python train.py --num_hidden_layers=13 --router_score="sigmoid" --norm_eps=1e-06 --tie_word_embeddings=false --train_tokens=578800000 --max_steps=4416
Below are experts of layer 4 (counted from 0) of a mixture-of-experts language model. Rows are named router (the router's row for the expert), gate (a neuron's input weights, with its number), up (a neuron's input weights, with its number) and show model dimensions 256-383. Each number is 50 + 12 x the weight over its row's rms, rounded and kept within 0 to 99.
Before each expert's rows: a language model's description of what the expert responds to; "mostly gets" lists some tokens that are sent to it at least half of the time. This comes from a sample of Wikipedia text that the model never trained on.

# expert 8
Multi-digit numbers in tables and stats such as 11, 25, 42, plus the letter h inside names like Xhosa, Matterhorn.
mostly gets: "9", "11", "16", "25", "12", "18"
router:59 51 49 38 62 43 48 41 68 59 52 68 59 54 67 59 41 42 51 32 64 46 57 71 40 32 35 67 59 59 37 44 58 46 43 39 62 53 45 22 54 45 30 41 24 51 38 69 37 60 52 79 49 52 46 67 27 37 33 39 40 34 57 58 26 58 58 59 52 37 38 56 68 58 52 78 47 32 34 46 54 59 41 47 46 59 43 46 38 53 52 79 54 47 39 78 75 56 81 41 47 49 53 42 42 48 56 57 21 44 65 42 61 46 28 26 45 54 57 50 75 45 40 68 38 68 59 60
gate0:32 42 45 69 47 53 40 59 46 41 66 58 42 60 47 47 48 41 50 52 31 48 53 44 46 49 44 40 58 60 43 29 52 45 65 54 62 34 52 52 57 42 29 55 50 43 65 63 78 50 39 42 55 53 37 34 43 43 47 71 49 62 46 31 50 37 48 26 38 66 44 81 79 56 67 35 46 56 46 57 42 61 65 47 59 52 41 68 33 70 75 50 31 64 49 52 35 44 52 39 57 61 48 52 64 30 67 51 57 42 36 40 62 52 38 54 59 41 27 26 36 72 43 66 46 45 53 21
up0:47 38 40 43 53 32 70 32 42 62 63 50 59 55 36 52 57 42 73 50 66 48 43 44 79 54 30 54 44 68 64 50 46 43 50 51 60 65 68 50 39 52 28 32 57 51 48 52 17 49 55 41 62 33 47 77 42 40 44 52 57 67 55 70 51 74 60 49 88 72 45 65 40 34 65 49 37 70 55 54 55 38 63 52 45 41 31 31 64 60 36 57 51 48 34 59 50 37 57 45 36 41 65 48 42 43 52 58 66 54 58 67 46 42 56 68 53 56 64 60 47 45 78 37 37 44 50 58
gate1:53 46 53 28 66 43 49 45 22 21 61 70 71 38 70 65 49 52 44 57 53 33 31 35 57 38 49 55 37 33 34 44 36 20 55 58 48 44 50 67 48 53 54 61 44 53 85 41 60 64 59 67 44 76 36 68 52 63 52 60 58 46 55 58 49 33 46 46 46 52 54 53 33 55 39 47 50 42 60 58 60 77 58 52 57 38 43 34 56 57 69 51 52 65 55 34 55 51 45 42 49 35 44 36 28 29 68 63 41 40 58 43 43 48 43 50 26 52 50 67 34 58 65 63 28 56 65 64
up1:47 34 69 53 49 57 59 46 55 50 61 61 39 25 64 31 36 60 66 66 64 63 63 49 67 62 48 53 55 54 57 44 73 75 38 32 59 37 62 34 55 45 56 32 49 64 50 31 46 55 57 51 50 47 48 64 62 43 42 52 40 37 49 26 50 40 75 47 46 59 48 57 34 45 47 42 27 43 38 41 43 62 45 56 46 60 61 42 39 33 56 39 45 37 45 39 51 53 71 43 50 48 53 53 62 59 38 49 46 32 61 58 38 41 68 17 47 69 50 38 55 42 79 26 40 51 54 47
gate2:40 56 39 47 49 59 56 58 37 26 60 45 68 54 34 56 59 57 53 58 33 28 38 47 52 53 59 53 39 40 45 50 44 60 48 39 54 68 54 60 60 34 65 65 58 55 42 57 55 40 31 48 42 47 22 47 38 55 30 60 40 43 83 59 71 47 61 67 43 48 24 73 41 54 64 48 49 51 52 55 53 62 59 42 67 49 58 23 36 58 66 43 47 43 55 36 56 46 29 40 47 41 43 71 61 46 75 74 46 55 40 61 63 52 43 62 42 41 47 48 55 39 44 51 49 36 35 51
up2:52 54 39 27 49 45 58 56 45 35 59 56 71 56 50 53 58 22 64 37 54 54 54 52 65 45 49 55 58 22 38 68 48 51 45 49 25 45 62 22 76 36 55 60 37 55 33 54 73 27 26 66 39 43 45 52 29 69 40 42 52 62 57 73 86 30 52 58 50 44 41 66 45 42 61 39 59 60 63 49 38 43 42 44 49 51 39 49 57 59 49 55 56 44 63 39 51 62 48 27 44 57 42 57 69 46 93 49 68 34 51 60 60 43 56 59 48 29 50 38 51 68 58 53 50 42 51 61
gate3:50 47 36 36 63 28 46 28 38 44 68 40 69 44 53 40 66 51 65 36 51 34 37 58 53 41 27 48 50 53 40 43 62 52 45 45 50 44 34 31 59 23 43 48 47 57 48 53 70 57 69 46 64 49 53 66 38 38 23 83 39 53 64 65 49 48 50 40 49 61 40 79 56 69 47 63 42 40 44 38 37 59 49 51 50 47 45 56 34 69 92 77 37 66 30 41 44 46 65 55 38 53 64 21 54 61 58 70 44 44 22 45 55 44 33 49 54 50 51 52 64 47 57 44 43 36 67 36
up3:54 43 52 60 38 53 70 43 52 76 50 41 62 34 54 68 59 42 63 67 52 39 42 52 46 60 29 55 47 57 87 46 47 63 35 40 44 38 33 34 41 45 59 30 50 34 54 53 54 54 51 40 56 48 50 46 57 51 58 55 34 60 51 52 52 58 30 41 47 54 31 50 28 52 47 53 45 59 51 39 41 44 58 67 47 65 72 62 55 46 82 65 71 56 58 57 47 59 70 46 34 71 39 52 58 51 36 51 51 55 50 35 47 70 51 35 57 28 61 57 69 60 57 29 50 57 82 50
gate4:56 11 14 47 76 59 51 55 51 49 40 44 27 44 27 33 31 72 58 43 79 54 52 60 36 25 54 61 52 55 22 24 32 67 68 57 41 42 46 81 46 33 60 57 61 47 44 59 64 56 71 38 39 33 48 55 63 36 38 67 48 72 47 52 44 46 68 57 45 26 49 57 38 32 40 51 31 65 29 12 39 50 45 52 52 58 49 39 33 58 43 48 48 62 42 40 58 47 40 48 44 45 43 55 34 60 44 54 58 60 31 54 42 52 50 42 45 66 45 50 51 36 52 16 64 50 51 48
up4:58 67 31 41 41 55 44 55 33 56 38 58 64 43 65 71 47 37 44 39 38 44 40 59 83 48 54 59 68 43 70 77 35 53 64 59 55 63 60 40 41 57 44 56 52 68 65 50 31 30 50 55 47 50 67 46 37 36 48 60 72 51 53 66 71 62 23 40 40 58 66 43 54 67 47 53 57 45 27 53 56 48 43 50 36 51 41 37 55 33 50 54 38 46 56 52 44 48 46 55 47 54 79 51 32 46 64 53 47 49 41 21 55 77 39 45 70 68 53 75 63 59 47 41 55 50 46 57
gate5:43 52 37 38 49 15 57 65 65 49 44 47 47 48 58 44 48 57 71 48 59 74 60 41 45 64 36 57 59 46 42 59 61 41 19 63 37 30 40 37 54 58 34 39 46 66 41 27 73 62 60 37 31 56 89 46 59 61 31 53 43 45 60 32 40 57 47 48 70 75 51 34 69 62 62 54 55 28 43 54 71 72 47 64 38 76 44 59 50 36 52 52 63 61 31 63 47 48 55 47 44 51 48 44 44 52 37 49 44 45 41 53 45 40 67 42 51 36 68 49 55 34 74 54 61 48 72 72
up5:53 33 36 47 49 51 56 55 70 43 58 57 62 37 49 61 65 68 53 51 59 33 62 42 74 32 57 45 72 30 55 65 55 53 32 45 54 39 55 47 44 37 64 68 42 47 56 57 45 30 51 56 46 51 53 49 45 41 68 47 61 40 70 44 32 60 65 52 58 45 35 31 55 47 63 63 66 27 37 55 44 42 46 44 37 49 55 62 34 72 52 43 71 44 18 64 67 75 61 50 57 57 55 64 53 62 42 50 73 53 46 47 28 56 44 49 42 46 37 49 34 27 42 70 38 51 72 44
gate6:42 51 49 55 63 54 42 60 35 43 47 42 18 52 56 53 54 52 45 57 62 42 56 54 34 55 78 47 57 64 33 59 68 47 47 50 51 64 64 51 44 46 47 54 46 61 38 43 53 35 42 61 55 55 42 41 52 32 38 45 51 30 61 30 40 26 20 47 28 69 56 30 59 41 51 41 33 33 60 45 43 52 30 43 64 60 50 49 54 66 42 43 71 22 53 29 59 44 56 38 70 39 56 54 54 40 47 44 45 42 58 59 62 34 50 58 70 50 51 44 63 23 37 26 36 72 50 58
up6:54 57 44 86 54 52 55 55 44 48 48 54 59 55 50 51 57 53 59 71 40 40 54 60 45 46 69 37 60 65 46 55 26 45 65 60 46 54 59 55 53 34 53 53 41 54 41 39 51 65 54 60 65 52 25 61 58 38 76 30 49 34 48 39 47 33 52 62 61 56 38 39 61 64 42 67 53 44 51 47 56 41 54 36 35 51 39 57 64 65 33 84 67 45 35 55 55 53 63 72 50 36 73 46 69 51 50 35 44 51 45 26 55 59 50 68 54 45 12 48 40 57 38 39 56 55 36 39
gate7:53 53 31 74 36 33 42 42 58 67 49 56 45 43 52 58 32 43 49 51 50 46 50 45 44 59 42 70 37 63 46 62 40 55 68 26 67 79 45 40 61 60 59 38 55 66 39 69 58 58 42 65 21 54 58 46 58 46 60 42 58 42 44 66 47 31 34 63 66 54 31 60 60 28 55 32 64 38 64 46 56 60 35 63 57 26 45 67 68 62 36 69 38 62 53 51 36 55 59 36 58 36 56 27 30 25 41 86 53 44 46 30 55 53 49 49 61 56 53 55 69 51 56 53 44 53 60 67
up7:48 45 43 39 62 42 44 43 52 58 42 57 60 70 39 59 37 66 51 44 40 38 51 45 52 55 60 41 47 41 60 59 51 50 59 44 42 48 57 65 84 53 64 46 69 41 66 54 58 48 55 45 47 60 43 34 43 58 41 37 42 51 54 70 56 41 41 65 53 72 33 39 61 38 30 51 41 21 60 50 53 36 70 67 44 30 44 35 26 58 48 68 33 39 68 39 28 57 52 68 54 34 57 48 51 55 47 37 47 44 43 28 61 56 32 45 54 55 63 56 62 60 45 41 46 63 53 61
gate8:42 53 31 22 38 51 40 47 40 51 51 59 27 83 47 60 46 40 73 49 54 49 64 53 49 52 45 52 48 62 65 44 45 58 46 43 45 63 20 48 46 54 39 48 56 64 61 37 64 49 52 59 21 45 43 67 70 28 51 51 48 71 68 17 32 63 45 67 40 29 48 40 53 60 65 52 49 36 58 42 49 53 52 30 57 73 57 56 41 59 38 32 57 41 58 68 46 75 51 61 32 52 60 33 50 33 67 79 51 59 36 42 52 35 67 55 56 59 58 40 48 46 39 57 51 43 48 36
up8:52 55 60 77 40 36 61 61 62 33 49 48 60 31 55 45 57 65 43 49 34 41 43 59 48 43 59 54 65 52 53 61 38 40 45 61 54 31 60 45 62 40 37 58 60 34 74 48 61 60 31 52 62 53 35 31 35 66 62 63 56 45 37 74 60 43 33 45 51 53 53 57 38 54 43 61 67 66 34 62 52 54 65 59 36 45 53 38 73 41 28 65 59 58 38 35 39 44 53 52 53 49 32 62 64 41 32 19 64 54 61 51 57 69 39 40 30 34 38 68 52 57 41 40 50 57 60 65
gate9:33 60 50 57 64 50 55 45 44 51 54 44 47 35 39 61 39 59 70 35 53 40 36 67 33 46 52 61 66 62 51 37 39 36 27 61 49 60 51 53 42 51 43 51 50 79 52 43 45 50 57 33 47 36 76 57 39 40 50 48 36 50 47 62 50 31 53 40 26 31 57 71 64 43 66 37 45 34 42 79 50 49 52 51 46 48 42 43 65 29 72 46 45 51 46 29 52 60 38 40 66 55 47 51 50 38 61 67 46 48 49 68 40 42 70 72 57 60 66 42 41 50 55 58 42 51 58 59
up9:56 33 63 22 62 40 42 48 51 66 24 48 48 59 59 40 62 53 31 84 54 74 63 36 64 40 53 51 30 68 46 55 25 66 52 34 70 54 36 42 74 68 65 58 72 44 55 58 59 48 29 55 46 42 29 52 51 75 29 52 36 46 63 60 53 56 58 67 60 55 62 37 37 44 55 34 65 68 59 40 37 77 34 45 31 46 57 36 57 69 42 57 60 54 70 32 43 39 79 60 58 48 53 50 51 48 53 46 36 59 39 38 65 60 31 38 37 42 23 32 51 42 39 58 57 47 58 47
gate10:51 39 46 41 65 67 49 37 47 56 57 50 38 58 35 37 43 49 32 57 45 55 61 57 61 49 40 73 58 63 56 34 60 50 41 42 53 52 51 52 42 52 58 57 45 60 77 47 52 47 69 52 57 48 22 56 63 53 26 43 41 63 64 65 31 26 61 52 51 58 53 36 46 51 43 51 43 56 44 55 53 50 37 60 66 43 60 57 58 44 42 70 72 51 43 54 44 56 55 46 57 51 59 58 44 53 55 41 48 62 66 55 51 37 61 57 40 33 46 49 24 49 47 58 15 59 53 44
up10:36 46 39 40 68 50 61 49 71 58 48 37 71 51 57 34 68 52 46 35 40 49 57 35 46 49 54 46 44 57 47 35 41 65 56 54 38 39 48 45 62 49 34 60 58 44 34 48 55 58 46 60 49 60 69 47 59 60 45 52 52 51 22 75 67 43 38 42 57 34 50 51 38 33 62 42 54 55 70 46 48 48 54 54 70 49 30 51 49 49 59 42 48 40 63 36 54 53 56 47 52 20 44 41 32 36 49 53 51 44 48 76 49 43 42 39 70 55 73 51 58 55 58 54 66 37 60 51
gate11:55 58 74 37 54 36 45 52 51 53 60 44 33 68 46 64 67 54 38 28 34 48 57 50 47 63 30 42 46 52 57 53 38 38 44 58 50 61 49 54 69 57 63 22 65 42 43 53 51 62 59 28 35 62 35 44 52 42 50 45 58 57 56 79 56 52 44 47 28 58 40 57 73 36 50 35 47 49 61 66 45 32 92 45 52 47 61 56 57 31 39 53 34 54 48 56 31 47 41 55 54 66 44 37 56 54 46 43 68 29 37 22 39 55 38 40 42 51 31 69 54 55 70 67 38 48 47 62
up11:47 50 75 34 60 41 61 67 44 41 80 36 47 63 40 71 49 50 36 38 50 53 61 50 46 55 46 39 45 59 51 54 57 48 36 46 60 56 51 47 74 70 54 16 43 48 58 56 48 52 50 41 24 62 41 35 47 35 68 41 54 54 56 77 43 48 47 57 33 53 43 46 78 30 39 57 52 38 50 66 47 45 77 65 64 39 61 57 70 26 53 61 35 48 41 52 19 42 36 39 67 65 39 26 50 49 45 46 58 35 55 49 60 48 49 26 46 41 35 50 55 70 56 77 50 57 50 67
gate12:49 64 60 33 38 64 66 40 77 38 69 43 57 59 31 51 45 48 57 69 49 44 45 37 51 56 35 49 48 35 64 73 39 53 52 38 61 47 52 82 32 55 45 46 41 34 51 48 52 62 61 47 52 46 70 45 46 70 46 37 44 47 48 34 34 56 55 33 57 47 42 54 68 64 53 48 65 46 76 55 35 50 46 48 44 41 28 57 39 42 53 49 79 49 70 64 34 61 56 25 61 53 47 47 50 56 46 33 45 38 61 58 40 57 42 66 61 56 62 59 28 61 57 54 48 40 60 57
up12:51 54 61 46 46 73 60 57 73 67 51 45 49 58 29 42 54 41 52 40 53 42 69 64 60 64 44 47 36 51 53 29 41 55 45 53 52 36 53 79 42 40 39 72 41 49 67 42 68 72 35 43 51 49 62 54 57 75 55 56 50 37 46 41 33 21 49 48 55 53 67 47 60 79 50 29 50 41 68 52 48 63 61 44 43 26 50 64 27 45 53 34 50 68 53 47 49 41 39 53 62 66 59 41 32 45 39 37 64 45 62 66 33 63 43 48 52 55 54 38 43 24 49 56 44 22 33 78
gate13:36 39 48 41 46 76 42 28 68 50 33 53 63 50 39 61 45 48 55 46 41 49 63 32 50 40 39 45 65 70 45 49 42 30 44 54 58 75 82 46 49 24 33 44 45 80 45 58 69 42 75 37 69 59 43 50 50 39 42 51 55 63 48 48 50 35 52 18 42 61 63 56 41 48 58 41 41 53 40 29 59 39 52 42 48 61 52 51 55 57 64 34 60 44 41 57 60 36 59 39 49 36 41 69 64 46 33 53 49 46 49 40 55 49 69 62 51 42 54 51 34 48 56 29 54 50 68 43
up13:55 50 49 59 48 51 52 60 42 43 48 56 41 66 47 56 54 58 54 63 44 56 14 44 46 59 63 46 34 68 68 61 45 59 46 36 64 47 31 51 42 44 45 62 49 42 41 51 48 55 48 46 31 27 40 31 85 51 69 63 51 50 43 51 45 55 15 62 58 52 43 59 52 49 65 46 40 41 59 50 40 43 31 56 34 50 46 53 51 35 34 64 61 50 63 45 65 55 50 37 52 65 34 54 33 48 68 49 45 47 49 49 30 44 41 34 49 44 43 57 58 47 35 48 28 44 65 44
gate14:61 46 63 38 53 67 46 82 65 61 61 43 45 67 51 47 41 56 42 57 63 55 54 49 47 49 33 50 50 80 42 45 54 55 57 58 55 48 35 32 33 53 51 63 52 28 35 45 44 46 55 48 14 63 45 51 66 59 66 40 43 44 41 43 61 81 49 51 48 28 51 56 32 49 70 50 35 34 68 33 48 56 47 61 42 61 52 68 48 39 55 30 54 32 45 47 49 46 73 70 68 67 29 22 49 61 47 52 34 44 42 36 37 64 57 62 48 43 57 41 46 30 54 47 47 50 45 55
up14:30 34 46 55 41 37 49 54 56 52 39 51 33 44 45 61 39 43 59 55 42 27 29 54 71 73 74 67 43 39 50 64 42 41 50 58 34 44 63 64 68 40 35 36 47 56 61 51 45 51 55 51 70 50 46 41 72 59 54 66 72 44 56 59 46 32 41 58 42 76 36 36 57 39 42 55 65 53 36 53 55 48 54 33 76 52 51 46 69 74 54 66 36 53 61 64 41 39 36 41 43 52 72 61 67 66 43 46 50 53 52 59 54 46 48 50 45 54 54 67 25 84 64 28 67 53 49 50
gate15:67 46 48 26 49 45 31 57 64 45 52 42 70 58 52 48 80 41 73 74 27 20 42 45 39 62 61 47 36 60 53 32 56 41 46 56 75 49 44 60 56 46 56 55 33 37 59 47 71 48 60 34 52 72 44 30 44 63 57 43 69 64 43 80 49 41 50 66 30 69 57 45 63 48 54 53 22 47 45 55 43 57 48 68 73 38 61 49 57 51 43 29 66 64 44 52 62 49 51 83 48 20 44 56 56 54 56 54 39 35 50 26 58 48 49 71 56 59 51 79 55 35 53 45 55 54 35 46
up15:46 59 48 66 36 56 40 53 46 60 70 58 49 43 48 50 54 59 60 25 37 64 42 70 34 56 46 41 67 53 60 63 49 50 24 22 53 39 50 67 54 71 58 44 40 60 73 73 51 53 58 44 64 44 35 22 34 39 55 45 40 59 67 52 55 49 57 58 46 41 51 51 40 40 48 36 51 59 45 61 45 57 48 52 47 57 64 51 29 41 76 50 44 62 42 62 47 47 48 54 19 48 54 43 54 63 33 25 60 55 55 47 51 57 41 39 54 44 57 45 50 30 56 54 35 59 45 54
gate16:53 49 49 49 32 52 38 54 34 34 57 56 43 27 45 62 48 60 64 58 72 60 68 51 38 29 57 33 65 58 59 49 46 58 49 48 51 57 49 41 38 61 35 67 29 36 41 52 44 65 64 48 50 31 43 50 59 54 33 53 52 66 32 54 51 58 52 43 57 44 58 47 40 59 21 53 63 45 48 45 50 50 64 58 83 25 42 39 43 35 54 60 48 46 40 40 41 32 42 50 39 54 65 63 28 41 45 58 42 42 52 38 38 47 50 71 58 39 43 58 56 62 50 38 54 74 46 40
up16:46 66 46 41 20 33 47 66 59 45 53 58 49 58 42 64 59 44 41 35 43 58 69 45 55 58 54 53 71 34 48 63 50 42 40 41 61 52 42 49 50 63 50 69 42 41 35 61 42 45 53 55 33 34 38 44 31 44 59 51 66 37 54 59 59 45 46 47 49 51 59 54 46 52 36 33 43 39 23 48 39 43 38 68 60 37 43 45 59 37 65 32 37 53 39 61 59 51 64 46 30 45 70 37 73 38 46 69 43 40 41 54 63 33 43 50 42 53 54 35 57 47 57 37 43 73 31 50
gate17:37 38 61 51 38 68 52 60 71 46 50 64 26 69 38 80 45 40 43 37 32 47 58 56 52 53 45 57 40 60 34 46 59 51 48 49 59 62 56 62 68 50 42 25 41 59 52 52 51 66 40 26 44 55 47 57 65 44 49 65 43 45 38 55 60 60 45 42 44 33 30 57 77 33 89 61 51 57 47 58 54 67 54 40 44 48 57 60 56 56 58 49 53 50 44 59 37 61 65 50 43 48 32 63 35 48 42 47 46 57 47 52 39 64 54 56 41 39 51 38 50 39 73 54 60 50 51 61
up17:84 51 31 41 60 36 39 31 44 48 51 52 67 38 65 30 42 57 61 67 58 63 33 55 68 42 48 65 46 52 71 44 37 50 40 52 39 48 43 43 13 43 46 55 62 61 53 60 45 33 43 66 67 50 52 62 42 63 45 47 54 52 47 50 42 41 38 39 62 45 63 58 18 64 24 47 35 36 59 44 46 54 54 55 63 49 23 46 46 43 55 43 48 35 62 45 60 61 39 45 44 55 72 44 69 30 61 58 41 46 55 54 49 46 60 51 54 70 55 59 55 64 36 31 49 41 37 33
gate18:33 17 80 61 52 54 50 38 63 52 65 68 38 51 44 41 72 47 55 45 61 49 31 28 55 63 58 54 58 56 66 60 54 55 42 56 61 57 71 53 54 65 52 59 55 46 42 45 71 36 51 50 54 37 38 77 47 35 51 41 42 53 60 45 46 37 30 53 25 46 57 48 36 51 54 69 48 38 60 45 53 70 40 46 38 67 50 58 70 25 54 28 41 50 66 52 57 56 32 47 53 41 59 52 76 47 44 61 51 50 60 42 52 37 60 34 42 54 47 54 40 67 36 36 45 51 72 51
up18:70 58 39 74 59 54 26 68 52 52 40 63 62 48 41 59 45 64 47 58 55 37 46 55 62 56 45 58 35 51 44 50 37 39 43 40 31 73 52 24 43 30 62 28 41 50 41 59 40 74 71 42 51 53 59 24 47 42 60 40 58 50 47 43 62 52 50 16 47 51 40 53 62 44 48 43 61 56 64 46 56 35 65 31 38 52 80 50 43 41 36 63 34 62 35 34 60 63 54 41 62 56 56 24 40 42 55 57 42 44 33 33 59 55 26 43 60 85 55 42 60 38 51 34 63 58 45 54
gate19:46 67 44 68 47 46 52 45 59 61 63 38 52 54 40 47 53 45 58 60 49 57 61 55 55 57 20 51 67 53 63 46 68 56 32 44 58 48 32 52 32 46 64 65 59 50 57 64 54 55 76 46 37 47 42 50 46 36 62 61 61 32 55 51 63 55 53 38 44 42 20 43 40 46 46 56 41 40 45 42 49 38 82 54 42 64 38 60 51 34 50 45 45 41 37 62 56 40 33 62 49 49 72 17 68 45 42 78 53 64 53 63 62 73 45 74 56 35 33 51 67 54 36 50 57 51 54 59
up19:78 61 61 50 58 29 61 62 30 52 57 65 55 44 60 64 57 59 48 61 66 42 43 39 29 42 38 54 64 43 57 49 45 54 63 54 46 56 61 49 76 42 51 36 49 45 34 33 48 51 62 57 42 30 67 40 43 60 56 50 61 57 52 31 32 35 47 37 56 64 55 59 57 43 59 35 58 68 62 52 44 37 61 56 65 65 61 60 49 43 63 80 56 53 54 43 69 63 60 66 35 38 61 32 26 54 60 55 65 29 73 76 31 27 26 41 71 32 59 42 51 62 61 46 53 45 60 43
gate20:46 71 52 43 54 41 68 34 40 68 53 66 40 55 56 66 51 43 66 54 50 53 55 49 31 69 33 54 50 47 49 42 41 46 52 46 50 53 48 29 31 40 66 45 39 60 51 71 29 51 54 48 40 49 57 52 68 41 46 61 62 56 55 48 63 35 49 54 68 54 55 40 48 57 53 62 60 41 63 45 49 43 49 45 62 58 57 58 73 54 52 47 33 55 62 64 05 19 56 48 60 65 45 43 53 42 56 42 49 52 73 37 50 45 41 44 64 53 54 57 61 43 51 63 55 51 80 58
up20:51 80 47 62 50 42 52 55 65 52 50 55 58 58 59 47 37 56 71 54 44 42 56 50 48 72 38 62 43 48 41 49 45 55 53 43 61 42 54 43 44 39 49 65 36 20 50 51 61 46 45 63 30 10 49 30 57 51 36 41 59 36 74 25 59 48 45 44 59 68 48 55 52 48 67 55 73 54 75 66 58 33 28 32 42 35 49 45 60 66 72 52 57 53 45 65 34 50 51 52 52 33 63 72 55 43 29 42 56 59 70 31 40 48 39 52 62 59 47 47 44 58 59 36 46 42 53 53
gate21:61 54 62 35 73 59 43 64 43 42 35 36 26 53 48 24 63 51 53 48 40 65 39 66 49 35 58 55 54 65 39 52 40 77 19 47 47 56 46 29 42 52 32 79 75 58 36 49 85 66 56 43 61 52 59 64 25 53 35 50 71 50 57 54 58 24 72 63 42 44 50 50 64 48 41 55 44 52 38 52 41 50 60 72 43 53 39 64 43 62 58 49 28 59 38 50 31 33 56 52 69 49 55 63 22 74 52 39 44 45 63 25 56 49 45 44 71 39 37 70 48 53 48 44 49 54 53 46
up21:59 42 52 44 63 80 46 56 54 36 50 54 69 44 49 41 53 51 44 40 77 65 35 42 41 41 61 62 60 44 30 41 42 39 47 49 59 47 49 46 47 69 59 64 54 52 39 68 76 50 50 61 36 50 46 52 33 54 50 42 45 26 45 43 48 39 52 48 24 49 44 51 62 44 30 61 24 35 40 60 75 79 62 37 68 53 48 56 50 47 54 43 32 47 59 44 58 39 64 48 60 45 66 48 40 52 75 49 43 39 42 43 52 56 59 60 60 40 65 56 48 61 48 67 49 33 48 66
gate22:46 32 56 33 66 57 78 55 45 48 53 43 44 89 65 48 60 75 44 33 50 37 46 55 39 50 56 26 48 74 56 44 59 54 49 46 52 70 73 60 74 53 62 34 41 26 54 52 35 54 52 49 41 57 38 49 56 33 42 50 36 73 58 85 56 63 61 46 43 40 33 40 74 48 26 56 42 52 47 70 42 40 73 43 52 46 53 48 45 52 52 63 35 48 66 52 18 62 58 37 54 63 54 52 64 45 62 49 28 46 48 60 70 61 37 36 46 32 55 51 36 72 45 58 45 55 51 69
up22:49 60 58 74 48 46 37 57 51 55 59 56 43 42 58 46 58 52 39 44 52 61 54 41 50 48 42 43 47 37 78 39 44 45 49 45 41 54 41 26 59 68 46 21 55 56 44 65 57 57 53 61 50 48 57 24 34 65 41 46 52 50 40 61 55 31 48 47 41 58 64 70 35 48 85 37 56 49 65 44 57 51 45 58 40 21 53 71 62 45 34 48 44 53 54 55 62 49 57 53 51 38 32 47 46 57 46 63 49 42 47 33 39 48 54 58 64 78 43 46 49 22 73 46 55 67 77 39
gate23:43 69 47 58 44 37 44 70 61 45 39 34 46 57 55 46 57 37 64 53 54 38 69 62 52 61 40 52 38 47 68 69 48 51 32 39 71 37 56 59 37 59 32 50 41 42 67 50 55 47 50 54 52 48 52 62 39 63 28 55 41 60 55 28 61 63 43 52 45 41 44 38 38 47 31 35 45 38 74 40 60 63 54 54 36 77 51 45 46 32 85 55 54 59 52 59 73 33 63 60 58 51 43 59 38 35 25 39 39 22 32 42 84 49 50 30 63 36 44 64 35 38 42 64 43 77 62 43
up23:70 67 46 46 56 68 52 26 41 53 42 43 59 55 49 23 49 37 47 73 33 45 51 57 55 34 59 57 62 62 42 63 69 50 53 34 53 46 45 51 43 54 57 44 49 46 45 52 38 50 48 65 85 34 72 55 36 59 28 25 44 38 64 35 53 48 46 41 45 70 58 48 46 69 74 55 35 32 66 44 55 65 57 63 33 69 41 47 70 44 54 51 27 47 42 40 49 60 61 40 43 66 67 24 58 45 48 34 70 46 45 61 48 60 41 56 67 38 50 39 55 17 59 53 36 56 61 52
gate24:48 45 49 36 25 62 39 59 63 38 42 55 52 80 52 80 41 62 61 47 30 53 46 46 55 47 57 58 50 52 44 39 47 45 48 40 44 23 54 46 45 52 47 52 40 60 60 50 57 61 33 35 62 67 48 85 32 50 25 61 41 52 50 48 57 59 48 42 68 30 38 67 45 64 46 52 44 72 38 63 54 21 45 49 55 72 46 16 44 52 66 22 47 53 36 46 45 28 43 56 44 51 29 73 39 62 71 60 32 63 49 33 38 63 41 57 57 48 61 51 44 59 56 54 59 31 20 61
up24:41 41 47 26 53 57 48 50 30 49 49 49 66 51 40 40 55 56 40 37 43 50 69 52 62 30 68 31 45 65 35 58 79 60 60 80 38 56 58 54 81 59 61 45 52 42 49 45 37 42 52 30 52 51 32 65 50 64 33 57 57 57 52 65 69 58 51 78 53 35 48 58 47 42 63 48 55 77 51 48 38 71 62 57 36 22 55 44 44 60 25 55 44 66 57 37 31 40 44 41 56 69 31 55 51 37 70 41 44 49 46 41 85 61 50 41 18 51 44 51 45 57 31 55 58 44 49 44
gate25:48 30 40 52 58 45 38 46 43 56 55 58 49 35 44 53 51 49 48 45 31 65 41 56 33 51 57 62 42 46 48 58 39 42 44 63 35 49 54 53 59 49 64 52 57 72 29 52 48 53 60 66 41 55 40 40 38 32 70 60 37 44 53 60 60 46 42 66 44 38 55 40 45 42 38 25 46 58 51 49 40 59 49 40 56 39 66 65 32 37 34 30 56 46 36 56 55 43 32 20 45 47 43 42 54 39 39 46 40 65 48 51 45 42 43 40 57 42 55 53 80 44 52 54 56 40 58 56
up25:39 16 62 28 53 46 47 41 47 57 31 47 71 26 48 64 22 55 39 54 49 55 32 33 52 48 37 64 48 59 37 49 44 79 53 38 52 42 45 50 55 61 57 44 50 60 30 59 45 32 58 72 47 41 26 51 23 58 27 67 51 34 43 51 63 63 45 41 64 32 34 33 58 26 61 40 53 77 49 49 46 67 59 56 60 40 53 41 65 58 54 24 59 53 27 50 46 47 53 51 48 39 48 57 24 30 44 47 57 64 46 53 45 45 43 45 60 28 82 48 65 63 45 50 86 44 59 46
gate26:50 65 27 21 47 71 61 65 31 32 52 54 40 49 46 48 59 43 71 36 45 44 59 44 50 46 82 53 54 27 58 54 57 55 37 52 58 47 62 60 54 57 70 43 47 56 55 49 56 49 61 64 63 51 52 72 40 55 49 56 50 56 54 23 49 64 60 52 64 40 50 55 49 39 39 32 69 38 57 53 54 51 32 33 30 55 38 44 47 65 48 50 37 45 55 47 45 29 59 42 44 58 59 43 47 45 34 54 49 51 45 47 51 48 40 38 46 48 61 50 53 20 57 57 61 37 58 72
up26:60 57 60 45 46 53 66 53 55 52 45 61 50 55 54 58 47 39 63 32 56 51 14 36 27 60 57 74 69 35 30 50 46 45 68 64 28 69 41 48 35 51 61 42 58 57 53 50 27 34 52 47 56 45 48 44 26 53 49 38 44 50 54 72 33 65 22 50 35 36 68 47 45 34 58 39 58 39 52 48 63 77 47 69 38 50 56 59 43 56 44 61 64 43 57 36 53 41 61 59 46 53 56 43 58 44 63 64 59 52 55 38 63 59 50 30 52 59 54 72 41 52 62 28 43 46 58 62